From a checkpoint of a small mixture-of-experts model trained on Wikipedia: 50.5M parameters, 365M tokens.
Below are experts of layer 6 (counted from 0) of a mixture-of-experts language model. Rows are named router (the router's row for the expert), gate (a neuron's input weights, with its number), up (a neuron's input weights, with its number) and show model dimensions 0-223. Each number is 128 + 32 x the weight over its row's rms, rounded and kept within 0 to 255. Numbers have three digits each.
After each expert's rows: a language model's description of what the expert responds to. This comes from a sample of Wikipedia text that the model never trained on.

# expert 5
router:152149101064111152107139185194094148148043089107120100144122136082127143103177130103199129180140101079075098157084160131102109133093079181133060120113196128142084099164177093155131150122123147194169154148072145074143085168125135129175120147170147125114194170145161122136126103128155135121165151115130056136137095125097107108164095138172115096160129129150072137137159098065144149106169191085121130112157136123168123161130120115190143123129146179051128096112128146155112108031117189197188129134108126185111140147097189129120158181153097126098082147104105137149118112107168102128186097110141174128158100091135115087102119138124128120147131118164100083125078122129115128124143
gate0:091148096147134151063101125116133126139138094184142138169183048115124088096109153140132083166125194085112136112194129114134132227100167155154131161073171125119108100091144127180121160157151034117129145155119102147137160140118139120139072128189131070180109105131124091109193124163137086129126174161142109159055126135151124149165159113211134094131157136109114114101061118137136171115134157117148157188152136141171153174076088108124045128104108157135149138137122146131088099151136176122155115132119134071194100143118168123067166111173069108120110130179138181129147154101162140141096126140084135141153116115172129119066066127133105084077147110095108101107111185153156117147114
up0:127179156154144086104092134117154111139196092161156182120149148121149124093093121134113165056076063059134089135063075154133132129131167115190095224179125116164078109205085144136157102047156146142111137136113108137154054100094127108114116141075139133132123125127142146153127098141158089115171115150174117098166166095124080129163126123141109109138142148175158136087123141168124178135167147117202104104198144123131181069134196113168102123144097120155147094121155131121104163135068189148089085135177111126107100100152157107126128109130132121117101123158111162146137126095134145114187106156171130103133121110070141094106116136119061161117187138172072194115127062119140151086134
What it handles: Sports tables and stats. Sports and election table headers and cells, stat abbreviation legends and season words, such as PCT, Batting average, round, season, Votes.

# expert 15
router:144170113067097108140107199116156082147080119128166077155110142117157135138117122109119145137107100164064120197083118154100127163120126167092079168155172147063123060131100069178129180148102136212092141205097112123112087161146156107148132135159119099099147143122148155148116094093110153142192125119141033133111080131100110108142163180149122130191165081130069138101082104104140163144183113101143111137122107126153127104157118114158176090157186135097128121187093198141122104136090173104157168140134176121120098177061124183132109150116116144122101140104117118145060124147186127135123151120148169122142158169124087157093129090162203155120125115129140112133129080097078135056138
gate0:210169137171091159124120110124145108129167116066136111133062195120086105121118097126192099079150139179155172067140161084144097137093131173127134136151154120136091200064124099140129147154104126236104117123138069115078082122118125164175097098133077119088173134102102109056140130085095102148104150170147110104096101115098119151135121138122125126088160135123139055082129103101079126147127167142046092092133152054140142199124126130111110117192163119121174101112131122179142084141121092174103084126091111098126131094099120125124148146136133103134123142089114157129082048140121125136087130113146129145107190142103110138127120106155128142156205149142071134111038153126092118152148
up0:165201137112126166150183130164079157120138142139122114083129090183090124110080135165142114111135139129131162100062135130064095156190090101102167140109120125165099121069169092083187087167140128115109099129113187088128102112129130143145155120100141120091121102144123115136145079195100128112129108186182140196080123138116119157198129154171166108183102120107174080174159121128069133133125085118134095122169106089157160162147184129152089130175117105089161075129095123100091066165122134131201139113172167150182127113082093144104074084158166135113104130126145059150147091093129137101083091119149147156174108107098120109204133200084130184124093096135109145135090091123106097149129
What it handles: English surname inner pieces. Middle and end pieces of English-language personal surnames and place names, such as Don-ah-ue, Roos-ev-elt, Dan-f-orth, McK, Griff.

# expert 8
router:187121181135047115135081174151096113138110168088150137196109141127183153113133133072167169146089086132106118143110150181077147131090145134125106150121130163077121034162181065139148157126157178166107119162037172141115082160144173120170106072127126095079171154092129146166168125105130154109105117137143106141187110147135113103182095157165146059181144117094046125129109083092163115145176129114120162063126108114107137141102113172144153125147150178108122129101125133142127106125136166160171174193051155159141149147124179120112095122165151147089144128162099121186099128159133065106162140130118152127128130105100097133102172108123130135169130149091112080174145097109145134056120
gate0:159153093157082133141059171095122077097178176121078150081111146132105201104181194133167147131116096143089141125126102170062155133133107135125157140119123130130094143116108145123107120109069150179140150154094159169111152168130133124091123073120128107109115109085171151102110129098091148093103191110137121154087094110117111149137162119124095134143069159126128194107123097176108141105109153117074190207141147146139078095118113107120184117123144081114100076124127150105113114132062128171118192076126182091055095138085057153143121126053107094123141055156107126098121135123101110107079135075127064134173140135187116106122065170116160115163123152143120112218126105087089142132134
up0:133140142142155129085084161129094067120147143190129130094097171127155076064177133123210173123144111064119114134098094159147104129098147119136109157159146205108126111157136128100087120130134114093189084131173133172110076086124124134056181147140133212159068134089120147117083086128152103093151168117131148179158136167155110115139135150108147133146152120089125094076149147150094130150097188127187129163137146101162122121164099086096162207174118129097093055096150156118084129135142138192102144125155185058130078124099154134133183133054109155128170114114109112109089150119114135124119187140137172124154117174099099165108100106137109119124090150059104115158180152101105104197151
What it handles: Function words, connectives. Commas, conjunctions, auxiliaries and relative words in running prose, e.g. and, was, is, that, which, also, or.

# expert 7
router:127145123077074084132092167159140127149143101164149125126125153097142113068164134098134144095100152130114176145103165143163087188079088132136078100155151122119105081160162093191116102141084164167122136196096152087129132189186179149169140117163052121128138097098151109201172140107127135083150107147134112160130063117148124077134127182163133101127133079134107137095122075056139146118152169132153161052115062095184140209138093193150149098111132137121120082114113176146084100120105100132183195171090136201147119214107154129101083153107122118121131127128112105143126156139170091106135083147147151107142129124154076123123116101131124147145150124077056151097072142124141109113112
gate0:099105133174133166062085153172205103154127116134092139111132154110096110088152135108123161062099094121156112153119149117135091157129117126178143133107106160101133104165148170087109147112149081121065178082117121111111082160129134180152123072160179105106103159129139158126129111064073147126083149109127121154097160101046125110171138115147159140115147155118139197075054157111164077121123116133148122167098186153098198102149166110049069179120169125120101153125172180116119099143117135073108091118144152099077105124105107109141149079161139155160129174212146174146139099112178126130095113094098087133178079107134133110141106102145083071140128115133142117146212157154105195095163
up0:090143112173134123047085109120164149115097122164162148125160161105090183110161161135129131091069097147212182179114068087098101181140113101145127133124145201132164091091144121117112138165125106093062122125123168145027142188170153155157143110134119154119099114083167140165084086057114151112144103139156159135128100167093165094143146176161114153111142172235164146115112104123141154098166115121167113145104146073150137123199109128035106132164181126127081136119104155178146172141128176161144126128089184090112072133133118095162110116124110191110152110135143128155110104129095114115142157163152135110171114063191138116108104107168125100106100162120139158122110122146156134097136
What it handles: Slavic and foreign name pieces. Inner pieces of Central and Eastern European, Turkish and Greek names and places, such as Będ-z-in, Voj-v-odina, -ski, -ić, -ová.

# expert 13
router:144192104114082157129133147195120078103098154114079099145116137093116103125163168084171165136093113135112107120087146140100117120080137137137094145167123154059114029098176044164129128160109172144084110132128164109162163128143095106141113112153089094045181168103110132112141081108117103103128117081143088123146080180094127095175102102170168112104156124100095073136114134140165118091158183123186154105096097124157128167083114156143183145150178149121160099105125161106087075053064143142208172136077179137127124158089156099143148142138146157124101159099121090140104080123178094092174177147157179112157117107107100091111183092146149151166151121098130123104116141121073120116114
gate0:094186177095173135109120188127165106133080066119075076141106125166120116041124106089152118088122112135094123102177175140161107092098076141133124198100102162114110133100071113131160111144071093146207079103100108114143150121097117144118206143101136097088146103065114183132069137123167123102138157142105132094161096112100153177146143169099119113118135112139165171121069077160177137117160095110147143138169174156110175141027138139125155092136116137098173139164144097150179171122099183171111148184106118146107110154183150097114105161088129085140117141152067143122140138152121111090130131182148096187077172148129124100114151115141169178105109141070128164120099121145111107145071
up0:178117131143079117108117149122102105092121077114168152112159127128159095132150152136155164127144133064123122125087145075137111111112141154135114084153138138178128177117128129164188160097158152215135170146157119108123140187123117132107172090114134149076154127150172126096128137113129134118143094147093078103143126178160090160122222090062092175144181138070155118134142109137165173113149119153194109193124223155127106162088123121113086086080086130170114091087114083070119157084147100111129118122131123163111138146151125140141109137123111113084051153180091022109085149135148113119118087183143157078101161115142153096105147089202122091136084131116168072173133136187106114121093
What it handles: Letter S pieces. S or s starting a word or piece, in any context, such as (s-ince, s-lapstick, S-audi, re-s-igned, plural -s endings.

# expert 11
router:131183137115052156166124154129083085108119098094125165154100133132151137097117088108145139114156093147152153170137120117104100173042090129129066121164123166106208095156199102146102179112123185155096130141097157107158120126171132132110095138153122125043151139100133161145109155076162149128157058078131043147152126116139105100144113128138105126112140106133081086127135098077123125095152157138125118097124137085118110138134138133185168119140152155033064082146145182142106110122151202161198134159064159138160179168106136112118121149148106144081123082120117110176054122104144128075178118124123172128128113110098093090075151149156132113143134048149122074135069148096095124100120
gate0:122136134101124090129126186091088141122064166114156141095114149083132164169075126108131190197174094131110124154188014140151063166096168119154143122146147102164117112126097132144152118123181126101099124141164099123087099156128136205128155137166118132150079117133089104103152153149184136135125163096124135144137108086168097098103109164132085058110123092100090128129192136104117097106085148117144097140126121062178128172153108108146152092130081088131096196130145182085185152095090129110195135108123096106143168084124120204105119183157125133146083125133102087130132120125062131120140184133115155177093164147151159156163115193155085108134136129086141098099052076098112138095113
up0:175122139111128156079126095159168132121156105089132193107082116099121084148143131133092137172194135095092132166088113146119129128134156122130231161092121162103102093166136120150080116081146157127117147110129176146125125144151128110111101099096062075176178132111140080100034073117103131130161087111104098102081130178169180155168115183122145074085114061107090148145113113167088098171125128138144137152125102106126101107158157111106121110076114088099128143191161037138121159102116116138123151163091153114122139168152114111173083079158105091079117084145114107154106129117077099159164130121152145143158181165097159161193134194060109154179078117106113136121134083131193147110097
What it handles: Capital initials in tables. Capital letters and initials opening a cell in data tables such as asteroid discovery lists, plus coordinates and math subscripts: | N, | M., ·, °W.

# expert 3
router:211146117111148136119060133123116070115084158122161105174086143067133107112152113126162171137106126152137121127079157182093137165057110096150106157130136159102125068132177106195174133141094157202115169147078181145152121163114186145161119117131132122120163136126164117156109101079081127115096091075142119177122107123132120121118054147151167138137141091101112079153175110100143126099140162115119119120129128070151143144183137124141159159186156151113122116093144146217104096098098137129160163169045100118076190132083202130093120133101108113080086116126148115195057151126199112134150156081109176117182146111095123123110089111139127162162195121111133099139105118110098161106165
gate0:111220199123123120109105119130128108159105140131121096097102175095121155147142116085183158134164135129105121076117093120089120160110130128208091160190115110134152136098168149147116122093120118122184138117131124104091080143154182091098167102104139158124107151120104119131086076099062094145165116051143131155085103130144158102081142092164151112167097172144106111102086094185074158149088185099125156106156134179131083140117096148133163082125162191114162170126064118128162146109160108102081117158088094168064097131157151117078173119094158117192045136114127100162118135183100115109140180088201094129102136146117104161148143154135049174139087146147118145169111185099144150147127
up0:130159092134143150145147124135179098140146147084131125168112151141138097122098141121130147140115108143089175133149151094172064136106166124144159091114111092090192085152120157108129113100095120171087157139161133101126140125128114094173146132098110138151086118106162089075116136102088081077132112111169149130114140160172132108043111085117108080111165155183123087122139081154091125118043105109143095168124128104096136099123124107129077140141149153162106141105124153135043135147159073129159120097126190163150059138179091165135133154105189161083007135107059122140168079104114143114116143154094190169137116127165146192074113115187102083154164087128123112064144076170149154140197
What it handles: Lowercase word-initial pieces. First piece of a lowercase verb or noun split into subword pieces, often after "to" or "was", such as tr-apped, b-ury, r-ated.

# expert 12
router:134153128095096097118096165192136137133122144118194118161088148132127158083143134117140190176086127099095131156082165085113100110140119085136070166165141177119175113151113071177149126095142196157136125092064152125102102171123136149144149106160153102097110108102116145139155101092120119107145119120161114121177094132088155094158135153159114110141163083118120120107113112070164175111164140067157138084093130090126142112101081177167198090127118145114126119123075096150175077080067143180175177158072196180135128178126140092175164109118061202130135130141096169211086153142178107122156157117106200109142134140125099118112105077112115121158156126088129080166123093065104162146139
gate0:102119133142177160110132108128166136117087147091139059145084089139092095163125087184146142140136159165146128093138196138119078123121146135122139138164101122121142125148139141072121113116189134150096111119080081107140106130098092102133139156034162118104127107175086118125139113063148119139109118121107075173073094140155152079177118107165163168130113103071156136067082124137214123102089133123143171105171117113122135189175094093170084061128185174140153089114132127108153153137150140079162099102157117150076143179168132138126133121136132126155116147083114101131117152114062099075188167086100153137086097070073088151080105137159137104043155122145066147160059106082106122103165
up0:107121152081106164142099146162137138157094121111155106143158131147103045132133140114148123112122118070191111091160110115088159120151102144147095109139129123132120169138138136104135141173163151121135098153151086151145161103122117164113114097122147122143133132182142130150188125096177189123072132147143113143149107155192144105111150140172106077130111103144114102095163165129127191059130145146130182193140147121068168162153123138108180051144113145072103107135121083165124104070101153114043110122142155139116090173086154116200105177124092128188132114157024103140118133064103130147111164095084132055164053144153132114087133168179129092058139129076132148145157142090184071156174
What it handles: Nouns after determiners. Common nouns and adjectives right after the or a, e.g. time, day, way, same, original, mother, plus some mid-word pieces.

# expert 2
router:170124172114129176104122176196101153144114120107154133147119159076095141107149112086132198136124165140140123131101189133140142185100080118170095111167150169044135104135129124156142142122089120164143166111105168082155120195123152151174090150166131102076171110096129131143152105094110136114167157161132107179167107090073072145136089162187152088184158110091082119130129137104151140120150104130185186082106168113129102177090095176187187111152167106076108109091101190140136073049123159138170132143150131127116117149091149134164140141145127200108086137177070139190121144139171099090128140121107133156149118145102102099112122084167179097139131067111080149148107142131070189139154
gate0:117119170105074092179131155107067140127109127097120142146127121103199122132160159123143136139135190164109141052095110201128107173096097177072182124119133089085130165124122110137083135132104116130143178078153100129133165127086123095101146118175158160103109139064138083074091099145134099083137152114161079076086097117144201134139085132106088105095112141192123081189174142145124104141123105166145180095148146175143127110103100104118196199118106115131126095132187131128150125098119093153118103097146138102176151133163176190142134130061151123101136173129091138103120134130146141145143115154167135130139141138152128164173097177145156191125090133165017122169110158141115109039183
up0:110158125160108163148133135123092109113145138182144071156128111083163117133127110122200136075150127141171102131084169160108108106136126190098124147131124141103146108162132071080154130131196104088207131090126084133122121139151090143166102180123067122178108133126092105237121118087116168065069153194138148112098093156137128163223103137133107115042124111132096163164122172136093113180123159091087135086110104149100072123082166151157093154116142088104157112140114163107170134069096096141131144143068097135071130125158114110068039159088127095104145145134098159111180137158114102112103138130130131139117106157110132119144085136094092098106153139086137146075168185091114163095145
What it handles: Word-internal pieces. Middle pieces of common technical or descriptive words after a short onset, e.g. imp-ac-ts, int-ric-ate, resp-ir-atory; also cell, acid, engine.